Weights of a small mixture-of-experts language model, trained from scratch on English Wikipedia.
Size: 9 layers, width 160, vocabulary 2048, 29M parameters.
Experts: 96 experts in each of 9 layers, 64 SwiGLU neurons an expert, 3 picks a token, a softmax router, a shared expert of 64 neurons.
Below are experts of layer 4 (counted from 0) of a mixture-of-experts language model. Rows are named router (the router's row for the expert), down (a neuron's output weights, with its number) and show model dimensions 0-159. Each number is 500 + 40 x the weight over its row's rms, rounded and kept within 0 to 999. Numbers have three digits each.
Before each expert's rows: "raises" lists some tokens whose logits its average output raises strongly, later layers aside. This comes from a sample of Wikipedia text that the model never trained on.

# expert 63
raises: "l", "S", "ll", "N"
router:497494498463496429479526528440506443488449497562535507512476526493516558497527499467491459466516521527529566484496512538511535522520517488540423486490569456494465525478473495388428488468507532457465537457524449518543526551470495429465490451499463491478496503534500551517517446461427554449579504562490446452560563574432518408572451537470512506432482499550460541470496516505482461507513426486508464502518521493476510458538445539442490551517555531455370556473558468435541525471516518
down0:493519514470504496562574500489505526518459474534489521504445452457533500448465574504520479567441513551496479463473537488523522514562549444503441505484436505489576475449470446497570527476460474568507471504466540462397473505434500509545487527445562471529524478474527523510469479557496545512489460485538435429594522540567525510577488500572514525445442522483505538524465523425516452493464491538597441502549551470471473487507468483515522527487575491500474490493440428474527398561532452
down1:529436461492469486455501505511456459477436450502514497517383547421503510469499484515454496582485435502511555544455457440491463462500500485510533559458487512411422609588529550489470491468525439512419446565533519524499540489555508458504470522493500519521464479501554489525454524510485527562472499427513472546521557440512503501452508483429496507546417449512440550519498553499474485473488491472439508525574576516495522495468579498549536407465521541516513548520489501485536475523473484
down2:477523459468447418523569527519510506509518502436551573483520453432556548534542510424491445510473531509474503505450518510495468539502548477445451544594566614492477485490553453488569513489526519499562464433485468503486525483594453556532442513465533561559535492449483498464470519521574578557505446531431493482447534517517476525510531534497556469523494510551519549618526494507467454478511504497513478467540516456512419531534489539445537526460467489479542525510451462511471531485538500
down3:479483501476394527538486549558533514537455549462459561532527475504545528515571493483467491536508546516463486512481561477473475522454456504486480545567517475534578555494517440535449519464529522453502516464549442455518485534480496491474467479503541476417508436493489527454449481505480437526465442465557423508539455511484662509494563522443515497518500510465469466518564503484508464564506479491440558521443477486526421515488577498504563510493493534498593536540460461529549472474421464
down4:533546526421572461461493505491492575495491507478497511493497449471434543388490495516547463491530520524439527483450546544467485475513467565505495537540490469506504521476531481456569453555507506480467557461551491452455423505551444489524535490497415547434513492504440504431470510460506499516451505457517482503509527453525458592519534388525558488480483434452470453447505508486550534495519545410487530417498463515563459519428468515495509485540421513450539524535431528471503447499520556
down5:550511444468514500520440560475499516482474455513480538483457480425535514486538480498483430487452491491542462463499438496506490455470548502529540487520569547489503452574496468520495434479516520451525583488468545415516516496529564522483551478523528481588484539482482503473531483452568542444469572499519422505547526485553418464536522483508603556561465552470401460541496465519478472501529497433543483483497473533532459517537518495517575456535558545505483485493472456598580522431537483
down6:449556536430427471512483499427468535484517456500440525477504531385464494554501455546576466492548536526560536528501497493498438610516481544578442493466531492441479465467455450475467519485491533456461508502503505473493442480502539510454494528498537446510509445510511544449497476525542579467554517518546496492500496541555560504521464509495471513468561525480504474512463535563533456512471584510501538534456493521538491429459476517418483526415445523436514491503455467496491600536412553
down7:514529502441441493535541533555520551532478546513520515469488520523539458478508459458584500527515446499495520511450509435540518497422466433473549492497518535515463539423515513534469453581508564476458495506552446489460535467520515513551524523467510520538517523473506500517431432525498477436474628472483471501588513503445478513537553535453457481458472439576536530462579445471520545500476530609498531491477568530396470550476481453523431475532469532498486542560519513478481440494474489
down8:397520417452457485450478551488491430503554436522480564508492506541526416530473453460540461481548556468441543547500420548476447487484415528514550538440489539503532506530430521490499536571577520470510502508494487506479551490522533504478518554516508531482477471518485470557575514503517530461463503496560525556423520525570491490459481473508504532489479483521544508538449556556513471447531578494464523563490470489455451479488473473558521573463472419539412485508505469499552518414506465

# expert 11
raises: "s", "is", "d", "ck"
router:534571455491539513511537517484441470501398520523503502473507474525503445501473496489484479529474530539496470520463551462473472472532512515539480421499510428477515495456573537432493513482444564470557444512504496473440492449491470400543385529499549415428530559525558474539428529541513570475561503500541600513486502486521446546539562549586421508515452521513485495511561475506476456515469500493533467490529487515493507527532462512494523512415559570537525523489508458458481536432458509
down0:463474574482509565531466472531514523433433509587479437491497497554510515516519476520477598503484574486495559460504501498504536547477517480525496530492519485551423507553511474483501485536528453531527507524460502415507532483518561530475530523515499600456536494506517483505479485589479439526526500554505472528461429527517478543466530563505500481573454502529501526519545431549442482497561493590542436584505536436551491439567536502461495499526538464464495492511533527526504606499531618
down1:459453476537501484489583484488496591505479405468486505529499531552471479528549539525530466573430530529503541455587516499534530527570502548453487464461512603535529492538507518492513521530511459508456532468461503484521474543543526446492461561542480494505422492505475490464465534526554497532497531534531455463513589509562555489505477514530530520435529551500511369511413498511533472515588468478523556526590483474435504519456585539427547521481475499484464449469516464520534464503530498
down2:555518458516460486492538535499462504523499470480515532466606565492412452476550454463462451531483494475485497538497512487489513435485485486579512546547528492448474515476464538487428509511523528551567514462462455564531462477518572520577455509478461522485458502507483499540538494516523509424502571470448491470405491434527462454457461492512501556479569523467513444513514563437533490579463429543491507488514500585488493514526492474512399495448465499546606473557561458492557507545531464
down3:516464527511463487473540458545495477468501533470572425478546476507573467487485519485573518475462500556579516499528558456548483545526498509519492541451422518387515543503509499481448529599512485482463520416523505483451480484497403483449449503456511453439436488476472511515523487533494514491570536469485534510458573446474460524451518562534479487538378498479483452525536500516479469461506476510473455540507474510479506492482581542440502543559541487502533486517494528452437553442537392
down4:502521493560513522580527483548534487555532483464425506528490540473524489535477543448518457476434482556518398527552449527538526526565465550541509498494481533558474506553446493595497521462561450506517552552440515529508440464510495542485533547430463503458477567562466446491546540437508454487463486427555545459494422495488449528485477537504525475503482541568481501475507593456468428537492510483455501409505527435541482459482519536461497509476471560488513563509459571535461535516542475
down5:405479585531482514474552445519520514536517539564501515482533471514497452553475508508505501532466522402515435466451506523537437546508507529530570524485512527564416518421537493535534507538494531468504484546495516563475464455517527526537485536523499490451416505504465528468517550482539404456533435490487398442442491469555475499489488434549473499460595481551534543530502414504467415518493499551486452561503562515585508513502471492470490441484473492488498490519474472497492411524460472
down6:508458453522464514552642375467452481479475470520507488501524526542458500531528506497489521474473593502545500572492496472450487543547603514559553490472498486481559535464481492466550530512484438556457391489514527498469468540510499482460485569536534526459515428532486406533428494503509485546480505437502474429460503492521544513404519548414541496532533479520512509504494513467458497513509490476528515474506466549498514484514488510498433523493503481550442457527454464618493490532529500
down7:613485556455531463492540557488531562521517517581530552440467440533485514518477496475578556524426554480470576513521420430536466485468550533464411484530492502523535511458445552499473444524443517508516519523538514470490493436605421530504512533512473498465477491553500605447517487417509511525450480508489507429553512482510476486491479514455544517471495502513443517507452448458523559495542474491494459530440453487513475503521467550496564459520531420502573457518506497440539472510502517
down8:491560503455527532419494480538508458542542510511488421530490487473491543495531493440473452488450455529514399399543510506473472418470519530487565470535518510472497509504539496490515476527513586506483467531471591510460573542485529501521520491517499481532445474521455562516573480500477486493495527487548461541584522496431508487532554470447508543578498505562472491478441510475543553540568513605565495489484485587518405526528483490472470508491515495569425458479487426470521477451437488

# expert 13
raises: "on", "e", "er", "ative", "a"
router:469532452517521542464532510398438463443508526464482410455436460537539433483515547539454471500454461581457540455505498529508490471431557548555555480532545487582512520462493522452517515532553486515476518513516482481549470510463478504377512532509422562495533546470481474535485490420477486473509434472526471539470507564526567534506473487494486458509478496538538581501459428517507530505550432548465486574509519491466509499520547507473514443454495472553503431520479545483569449466549559
down0:477512492463426456490505531495498468502431517501519536538508536558493511503595559481408511503480489466428543490465556527585482541456478478533571486469473542486471435535560442419403441550538537504486529519530493504507536479374466526468507506390512492479491486527478503498454524489492489451437461502511430437528444505484536461440502424485472483505463501516458443449506408516533440531516481451467500503528476555543497520427456530502487490546425580512459505509507508515478485483512490
down1:556539548399557557429568463473503445444509562504455517494488480520527512495449503490533522552452462480507565504518425447535440538539457507509431533501524489544571548483532514451519531568444479476486495491448539462484553459478467467522482511538509537505551583539497523543520468447458563492514454469537459530491510433486505553481533461535522566418519516528541434452506431469473438416456531523501456504511502479478459527481434541479592493486465542553439499496490435468520534483553509
down2:483519524497507476533621491504518514475543452476511480485587498506401518489526509522457510542505518478454511541530599533473487505495468540502625489524548489534466539476501547494505489484486528489535523477499519506503466520526526537588511581517463462536435553545497530468531419505476457499495469611513495504520578521527459550558472511520486544534537518467465509457461553495572507475509505564508522482437520578371510431530502504475537534483603513481518496527545440555492525553505503
down3:528474420548579446560481524491497530481466447505450463472460501461594505524513535473497511531500498505522449508585454546521534518484547505497500545507566516479500469513521514562486557436448544479537539619505468495570470526526507443529476495463554559549416479467496527554508506496591567530496487525456509451537553535506529562496551545519513583505505469498548461526467457530490478570498495407475495481479536476485448532460543499449517502494499468505426540503522449495512378547550491
down4:469499480513576525535502462493532528570433536542520545557496548561489515447511487466469471406575510471508578497497428570457479568503493485464487518461555497419497509471486518499446532542458469510504514487520497432476483481520542442559510465510471597516547488484524444490497501426496521502525516481447429441506523539501548490419446529423449539488506501544527501564527487481478441422480543500517435513550526437484512554570527541415501552507441476500456490478498498455545579539546482
down5:527444510501480504521574510492412474483490576504550481517528486560520478541545539486491488468474498477522496467506561494508543486604490448457581529500528431540521575505537507521491540552448502494573454476565507496538547507530471497492492462564424545449512493468476525470444518442441557528492425490438486472535544475512411473541495493532520505504531539432450545508533439444480583531424484452499524422551483473465581517532520445462541454482511459520572487468464578495462468483514514
down6:490505492456549533519572456455484489445523421489516519571442529469500452503468411575528507541492472477583479466546477485544535524472483520503488548433505554494494552540539448490567489430521472505466465495505464480582529509555478435502489482463471515521443486448511440516499525473509467466531599460486542474480553507487503562481464513524559547439551510470500533510486493513499431448532515472588486447380507462548436440494515561457507507467523502506450451517464501440473596545514534
down7:511530522473524467526465464497542470514523471468533604578452525509444450493445474519500440498550549485510500535509443535495533516502545520493523519559455538438453491494495505578464553453463464424556519537518518455541526532517519533421573532507527543477477479509482475500476483498478472554484492515512559527528531494561537558471527480511507488582433471501517509562493470462533539397450563510476552553590556448590485428567469520461538505413520523521458458465507574450510541539523478
down8:488488493468528529558511515502510513485504530474514550552445485520499436444503419478582437573464599506459514480566515509569507510531498512482418572488450452438496490503475496518421505434508520537494468438415508435517578476466576477436490510472523455482487472453519515500498528460550520573461521540483454497541450575533540505507458531533478533477530577466564504418533520541498485491486523461472492465498506530638458471448505544471469552468510495554527522545457497450511518497538506

# expert 8
raises: "ing", "s", " of"
router:438497419495455433499509530452479474460464587526465551510528523501489514438525528439530578478501478495516430594451540519543505536528483446455526528480440515436520466520526450494508547531539524473437529476502553463587509543391440469415495541502477456519499489501485530469490486479512436493452548445497504442531563529476505481469494509452559489449508467507545498532479523487527523433566539510489474445461519496493537406573478552514539516530443508507569587484513565495437464509507479
down0:533563484477406491577519461534505433454497469512495549483535491471509535584434487555444500472565471566534422477513501507469500505447536550527425399508555522462431561544565519506491567484495540639539491525503481525438577500483519573483436472513520529482472539451511585524490548461454520527528501513473465525547451496514504502579488511536541519547447553503512492524531568492468452476538496491468518529496519476520494492459487520555543503557526496491456590502478481524519521505539493
down1:518556531532552456496452527500541496527537449511529503472469433556469464479469493491560573538483526419548552424548512484492515471446544489492461521520518485492515478544544520514463533588539500478555544586451545468467510498495511499469509502495560467539530492445493438529446571520491608497495424512439482583507504467542570440476514466495556547492568500502498454574514491540449525501497464445527470528431444596457553520445552513492453491526541465534530523485562463493464499426481488
down2:502476519486502525531481475424504454471439470491471548473512518511504522470500490511557526543498480486524495550413424499505472481453522473545472486467419548472532461504527575568473589564467553510534444583496450467497541497462556417437492530549437526452397558490507444470465445541521530478508465493486417515540453510487484501499472549510472480569485530527473460502468476470479562546463477520481536556451453486488426499518570476552481534535534474495500505546487434576447544409459516
down3:509557520572574544515524547492492510486431445533527471493457478484511502476513454420499438471507532577473537459502512520464570509457535515517537502480509446498518506537498516489523572455470468454508496551460446456524484549539547457482434496507475463499493513416453478476504496479491475518516465499515536528555485502429498503501485523426553499505450481563498569490478443501520557484565539496587511518441507515531416413558573478560541535466567569516556410501491457562595535565473481
down4:576518512483502439504542511516510568470482566516497508489459506527469526515489519481491511542523564481448438523455475454475506523532517470481473577471497475466453502421489523518544471546442592450429457579493503539494466463487521429600477514436517453433475490510408389460424446493478512460453562537531473450483516575504508481459537439498437506505503480515573525471505528514542493536537428530474483451491486505583576503497473503488456534489503505452530552432487485434508476454485455
down5:488509444508527514517523500459534546482514493449574603559481519468443450510519453528535470522453618502532464504412535516553531488454539512450555506538499516497554450445460434476461519480428544446479514537445533524487456448486498561536526464532534544478494545542487501511448515484570441479540564471593454448489592534520511484464458556472623484512501506485525528494464511497501563470485501528459501577489504483436480503468506515472456545480503546502439492487491496442500487551443440
down6:523423529416467401465385466433456499448529485496501500503461554522501514520611479455501475602527534500519475532492531434454466492476490516510469565496503535571478547538485516483511448489515470580486485532427524464495469553603476518480534491524537465492532536493497456540501487551454496535422543467537546385419549454482480517454459530585497552501495493509503495507535505459401454463478465528494505506546475495449558515553484485482533489530505490490479459542502524501529495499482485
down7:514455492559407455509503533562474519504526436527449430502564549455532532509470586489482482530577541493560450539489436567458535471484488497540536500576485609529527514473475536489541410458469452516524446510490471478508472510496391568500469489546535455487470463460560501500537479523487505511426468431527560507524458561447473473524536520536492513541562472538454464494411499533563469478435460503524516510542443537504498492546448527525521486541500547463471492448501538522475489473439528
down8:466511520541452429441465504503466504457557543540468514516482493525513500486470440504515566580534447530499537521488482501537443565475564460511537552445565529525511478462484517535515502425452582482519518486498477481508534575472571509558522492486623549453539573498453498533506457447456541459519466481443474443544461481530565503498485471453505451514488538443601497509532503472486428430500542480466462506469561488515500578538531377487462519540462469499529495558478495483513493460539521

# expert 4
raises: "ant", "der", "ish"
router:514537468544515492448493430548536468502510455559488481504454557504484562565518550515491491486514474430468518461422466408517627496550437533521467469489445571475395514500535564489514497480501458487546476514516497551454518542619520457558494564538510477477471503432519466493510504539514538483527486468488542473509457483507488534505448496504489432488571578541461514529373466490471477496464529535484452421529516594523515511429540553510470452491485512517490479497489521532503520506491470
down0:574520452577400521452452555487521473577491423488544464503552496549472555463490535470514512572505515518481499544457435518516539509465549514512516466494478507465499485465481530459506527471521451421540513449461505581418506443466492463522471513522478522571482551437533495529514471583438542496526525489494571532454470478522524470513512513441521542550463427511486518539524524440501442504440487459425475526507488458500592579529450523563453509553515539530494467543479484545456502499411534
down1:519534503530528411576515518501513563516525467517547482454520458500457547524537458469529495530539450498466496588525525544511532503465444486461497511451508539469515506449473435516530498508475540538580478486491564428564425523501519482493482460431518454502480481469531508432511521576515537560556513504456481460509524442530521527468473468483377485532516499471557448537511510505515519490500479574572538559476508432451468580446528472452476575442517465466524567465584442531516579519461514
down2:540573527514520489469507459545444508503512512509536546501517534493451515518465517523448508496465494464464523492447523458433446468524532551487542451486539493571469514467543549503513568479555485531543537533558481485492562514557481483456507402617456468497474427484482497489512490459505438596554468500523550507506463486454489467586490474510519427484575495477526473519473452515574517500422464403556508465512476522523506430490530490446540490509476505551381492522518570496465449509559560
down3:503540483513527533536451479477510507510489406510527516534492466469422463502493452461530480564424451560509629540493485539580509464437536450492479478510489470507460553562509485493474558515463556463471550501486452543503495523461475529493433485586558474476491499526569475557525537576492522480530544545476501508520544474516494528500445543509413501531561500505553528494451507517545504519487518387536459461513554493481431442511576465509467480534540469544562492524534563567522542575535482
down4:472540435491500510509424518509510520467432432449474580525409518526481552503458475494459445523494471471528491567459477552488515432530528621555553498507596520524469544504534510459491514474557444500522526471514481463515496459513439547561446523525485518451500533530521478461500414539474531537529473498487588508489459502491485451525527420519562500534506463532429563446523476519510575479498534491474499512501559544514442473524471558586505450472490594497506492560488458499461427534470500
down5:555462476545415492544562547507532477444543503500480538507440507551517479500644475521488447538467471547471435446516484501490426499450548552581513537487543472415566499560517495491580501436497539439481493536494459476519454551497506510419484505509489500549584487462530456576527527536490475519491502447557571470597410490497537531444459436535508496467514511544516510537555511500465496450444480470524484453552508522490489499517519539505525519509540486588484485504502522445496475504479538
down6:550442514548566534455491566479487478525497487465552504486546530491510527462511494431514489561487507416461551466477515511503476574464614440523464442484505480449439488527588548491487463522433476516442513540424558521503443579477498547495489513490522556472400437502472483543492481486433507447514470461522523490455523503500470501519516492505509534478489481518500465600468436561541585482411541520521524528572491550486411501538483507514431479513500483538517483450422482472543492497508453
down7:494527495541478460535561544527578459542480529500461513502538571509477530528571485513574483538570547516563479488507518484515457526460553452537497466509477493451512427510539476501464510452527533486507447474511494482494493518409536505416519527462529522395489444525460464511532457530474515497537540513471498545479473446525558551463501592566586426492504429525589430548515575463481448525528485538439472436498518506496468527498474473567506529498514501459437547588540560481468499511493560
down8:530556569485513443536528483413503541487546531471470496509457439517456451508536469480482518523583425566510429485481435477455564504526462420495505484491449523495467537542492481487561521536476542483516454555478514411478524522510476484407488579484468485574612526522490507531484447515485612563520481495536539499552505495445536485507539494549496528532502489446523540580514545505482468486498485494477459532523440540455501542523402395524507495529498528492454465524533477466487459437491514

# expert 52
raises: "ter", "s", "te"
router:521585555548560424471526496520439433540527531512515558533494500416486500458546539479523480448519495566480483536437512472528541509465551528476475475480522505479529516537516543578472468478468516505503563496486486463475488519535452451524572508517502492532524482477554530479391449457461521418501504446523450492511426514486522535481472468480495552418472513471542566560563516521483445485552479540476525553544533477509577503439480412470500474520531533481583380552471491485538519465524552
down0:515510500507432551567498494505485542442484495483498585460525569588500566486479467419534509501483395493460523501532490556534467483514454527458589406567500498477519549519558451512478492475474411529557513498507482493429462576523494551480514508504473492416434525513439519490545505542441458504501467470495497502506515467499494429580519500497494509565540539522470467523513528490514493451514559584495514484479495477482468535497528457560456612544427524513441579536484496509511537543480465
down1:497548496468534482559490481547473507450458579500519483494443498522488497481543584493517458460510506597529454436477488498514491486494499460465492533557504540395481511486477443455499581451449514531499503433436515452576571443500471495502576514580549478490471509490566511511494429553545486577468488582524508455508472540524466482530502446540486474595447533421491479553490470543475574525443509426514504480576510457484484571584479476499512530497510515455542488508497499473472463541452479
down2:499578564508495473463521537480492570472472520475438426549537544456503485497500543481549477498481445512428574494483461517554502513544451486496558505498459556513555489526490509460484459500487571476473538484510422516481471455439505488490482458497524465500476451482465518482550525464499510468511559555529406535548506534542514501485532508539545535458521501585442481476532512458573427493532575568499553551449542534565581412459549470511485485575491578429455442499537522442486546478525539
down3:448484480516580551414535433496460542586547408459508574502523498531463452546447478538513486447522438486542498455509504521580502505497507502518559520514465504536492524528521562445458454543514530539519511455477496425453513516562491552512504535487537461520495504476536507495491520454540560520532435542534538443479551486535469461538463492539551543503470488476482516489517547502464504496571542570566534581456462504467437440476517524530386548482483452543514493480551436459534601483519489
down4:533589477519531503466478487499528539474443436549503446451482545562456527520590520491497539471514508548532542560463523527443523484588480503506550540554526441531500617510448523495487481526531436512565471514418444430495528542420469503519489426467459484515448482502550483466437536501603567532487480462450515572527464528485482505544439492474494488488454503490502497452427512429496537427464527504515438523502500477571429487500497483445457472506486445531502461512526525561485500484512538
down5:522435501447467448545489526494508510471495462517452465528490505457553440551519519421498461479476413452512471498512555505448486510532538544501540511498463571546483473478518550436526480504472516563452509477454432448517534474534462558487529551528560483587529516473480506446497511582487520453509564607527574468547492545547443440522465510584547460525541499519546548498536510517436454455540509492471478462510448576466536512461558505477526483546503510403562443567464529491462504461487518
down6:499495552534492511536525539531541577473498513452505480569490519494515419512511481519492506551452485543475471427547515482584488410427502494441480499480533482418480407514483467512472425536521485486427459475473526545540418526545506436484450483486412496560530521470527482517478486552532461546496539500489503527513506556456468489462523461425570503484558516464551484508541498480434526532506573540501459518508558538535548463452526505447550512552457591547491480478508519541510552475480383
down7:473488574486528530451514437444512462467459470476488567478585521474555445515490550560466504455459443516575464554581409565461550502487571522572451507595566468491564510513508471496486513491531455473519549480425521439450508493550450545470499478506541467498602539498482564458480509476471438498494445458490438540513480511463485499511488547429499531517510527525528415566468498497478469459579531485487508462489501472513505488530512529448472478495492548471560505476461460469432495429521490
down8:479524532414475522456498577501502481466559450482474501517492443529429535519524506470468440494488477472544601451556500483571518517499452500487556492581505443461520538478482466528459508428434497487482562515475525447534460483561573531493492494463506496512505427434554470445562540498563439584530526554478581497531586460416564459474529520463496428451536511507493517521542491533441491510481555487469507482488436493482560503582469542516529498570439501437511506521536526494512515483479494

# expert 43
raises: "ing", "ed", "s", "er", "ers", "ant"
router:552496510473512518478488542452506529537516452545490462469564514538521431481495514514481468495586472508469538506458569461398551494445461529477550553559478493525487518469528473519472447507526502482429480537492561539460498493479413553498530485530485531541429554606442496531476518492472532503435534546519518517440478451482489478597463500439462523499499458482500505528525472481604570475532457465455451469482432524482497502542438494483478534423501537463542513544400496476467506591522437
down0:433484471507441524451484558513504513486492573471522450500525484478515487526554550511526456538572499512450471516528561597536472578482495497564495546479550494551526471511373509510567603473507538500585499505456495481545534492520528529449414473474484519532564456461378529478501486506488518537554413524532501484531485531523545524516587449498501512428459453453518505503502485412527450512471483464529498535513503489537535548474516487471535460474484503554465506462499525462415469562485489
down1:478490441517542511516444499494486601506499472518538515463478492511452477549556519561505501518471506538531482548482496492464435579450518600485522465508428510575502546521445522528526456492479452535507534517507425494501399509512502500522553483548408520556470450519497575443448487468462530506518529487476438496495549426523539574525522478547527464515505511414499482511503504377466510512531469556551560514551492567444526494419508465487588472506572465524541522557526488506525467517486494
down2:512591451532514501477495427475458494397536539489468526495516394475427485419565480551533467535456497455517481498555549518500495510519509515501485479483565508596455515503460514431465513525499528539508547476462490497465555442453503472470487470483466506437512479467538418523504469503501494506457533488498505485434465438471598492530550527549446501476495483501510490504470502427466494561468537563524459488513542463441587569541540468561387513554556509483573502515499497507501461572518491
down3:464528585529426532499518469549509539562511487418543463462481521484497491445468575426518546500532451507493453511492497520535433583534483471538546608487466454423478527544546462529449499509488512466484524509487459526463437477570481511562482519451490527456529461501536524455528504554467564517528481528486493486577529404435480542487512494489477576525514421458438536512508488501483512460543518547475530534496483480543583464471477479509453419425468514455494516525524589488532507551532442
down4:531564478524469466478488523539509482474496485554496490493497548446472557485528520509485483490529403501464436542390571388497477520472472527559538502475497505476528539483446531524537499522569552537471494498454491552471514520545508476513475534448608407515507531507421520496478439546535556495451561480562518450439497478479492429504452554400497454528482523542505488527541546458469437496486431505487487522473426496447515521469445547439467519518549505454563475462481461513464534512486562
down5:507483480527512485463494485515450501549496526513538438496507491494532468504496428536483510465584500522514487492471491538562472466521525465459547546457520519485585566498484569529547554462508484492499460491525484472479489457494480421406482478492503525559541520511470520533546458455417515445505542441513477544517462604501463537434423513502547524487513437518659451500487478477499549438500502500443520486555493548454422461553491543465497515512549498471462441400515459526479423441515491
down6:524496540486520500491483438538471492460524584497436483526421442519462408477450443477516524507439425504508520517480470471504463502560447434457513533500452470485531459492580505473414579539505544482595504503539451513565506473453541449467506542535532538558483489481457527537474508439464467485535518543491508439603604516506473482572461471453479505557484486537526522493510480484545508504523470495585519519525578493466479516491571497460501448482492507514584475455562435528500548487458497
down7:590428556620501482525465494449487459459492462511405463526521553509411482517494488525574508505567401489525519479455493506533487486531617500546509469525499486506493537483548516557481543474510478521529476518476525501502518511521554500468485558474528553439555533584480531505487440500554470490585563528503498534501524468480448490472520477497473575474544511474522503519483502508478510476498469435529543448509429561538493518579552429502491485533577572466469487521480526484419431471491536
down8:539477439476454424438456553510512489577437456497516491516498550520511531497443510519546641518478407574531531544426471483488471536513522461501527464478500474484577561542504498487515493562489501487530532514535448502546474508444510514497449501511530528509460487507444464461489530549481518525509556573496584513515456463473523535523482458479556497549525510501498536549441570510464474469529472469564461465509569459543562556524460495595505510477541468496562492541420492556532584498476448

# expert 28
raises: "us", "i", "ction"
router:425511456525551481496395519501493529493423476502466457466442409427402467500454494501494520481510503527545538531553533506504460563571489523541529537475580513407535508460450508536498549478500519514587493569497481465493495538492485494584449557479501524466533454494517539459447441451397481530501527434574471579471509543433456451504486504488453539482510469472533522435514561498489484494464508496442516546508473441501502536546507485482461548473450502480496539509506528455490551440463453
down0:516531545454465542513520545501479535453477529497486526540477523518469533437510493453540475591526519478518485494512507622464509482573534469511490535573456487498361561499490475505426518474473475460530489576502555493546513487514534549455538483490499512553557508532502553536435391474466497527520519466558543494519574582452518511424526504481477522509480504458484451507502569541488458490448493569541517510514539479450461482431477548475511516562504524536423574464444482436506522490457543
down1:523499525517508451508488519506510479487531524458533463503479541504445416439511499524569526491429457393563444515500521537525516529539554503540450533438517551462520480453516502509459516487556544527486487504466539491486542559500511450496463518538513536536485587440411491511409476481450479512533438492476489524470490482587482536481543564456438580568488501518450446545495434587459477486478428445554467419566570497497525522504471541508490458554542513457515454555509476470487471478490565
down2:568498578507482515512510464474448476550512509461492488472483433452478451546485465480481542524522481453468529512500473444478565583543472524478531515508466500533445481513532496490530534488524535486468532529512440504527534531485603594521481588495519540530437554486429505507520488511553526503500585537432502578553460424533486523460474530502533397475522530529523536513452507454512488512495508544527589484540505563505552499490581458557444514459506430521442432523551473511513512420578541
down3:552501391519517472532553526487511548540536473528517480502465451524456506483456517490496527534558502444524471574460588541540571554469502448490464516536479417552474524506511477448532462446495496449497436535498497515540471480475511562523512502469456496485485528536488541503455533542506491497449500491486493545555464527482544526488545503483468411489487470477473443475471460436431534490507431499461505469575490448544482445439570517477607514449528472557580497491516616498609500539502534
down4:502475457564514405457467528425500428478429457502523529500553524562557516501530440490482568498491535480459522486422428550495538524540549497509504468502528535399467533618486556526516473512491535521495487528468503470543432508519421478520473549468452553506472497512543480496463499599585526528515532477516530545477533448485471486468442493500414552513503524472466541480515422505477444489494519449542513489555538444508521493568509527477448565526478565493507488477522477507598500539451517
down5:502492434479470486454472475445476489525565524553477404527542391480483515510510422477479529500569534495476527434527429519489540449512412469452544431486585555553510490523528530444581489479420526535495539525524583552491483522507512466527444480540491505503485519538412464502493460500511521490502536504554530530489433522546534531503473503529487438535413538454531488532481479543528520418456539507497477606583455439494533504512533513492528505510476508502489508467499563457523559445468486
down6:507438543478453534435541484542579414460571496459554448488464485547524460469477486513501533507550523475541519407541507519544467541509458487491562476558475449434528503526502483458492497614503425594498526492561533483559456478488492520477544512498486493472475441502535539507529461533509494494472527518524560479538465460480472475517505515502500543479518376500477496516579546376582499550479475444529564494433513550554547456522484515474477504545501512520484432475525556494459462483496505
down7:532512507508461533519464581544468548571520461533489463565469496536517545512454515514555466536519526569533546587465438434539509503469516580471410538472485530544501540507587459489535498531505591455520505526581479452483484516548572518519468556553479541525503478547493534525515534535536459507558431469501514545452566496513482485511504491395502479471437503514458559482493474492510489547542546421503403462464500504530493486499513582508514474529490448484523553539487585466502537561462515
down8:522512507542522466554415448463487535571490544497555479516500535512478556505587506461482513487606529554458573512491423482497519503507482513437509458512572563483490519396463445527523529470459493485464453530544545429536497430511475574492529478575493539461506576434475477446519494598571507464525533591498457523491444497548484452562541450495503534534483473495518452505440538514460513482477504479476498497538523446487479508504567522456515526500537451429448469556498529500546500497500442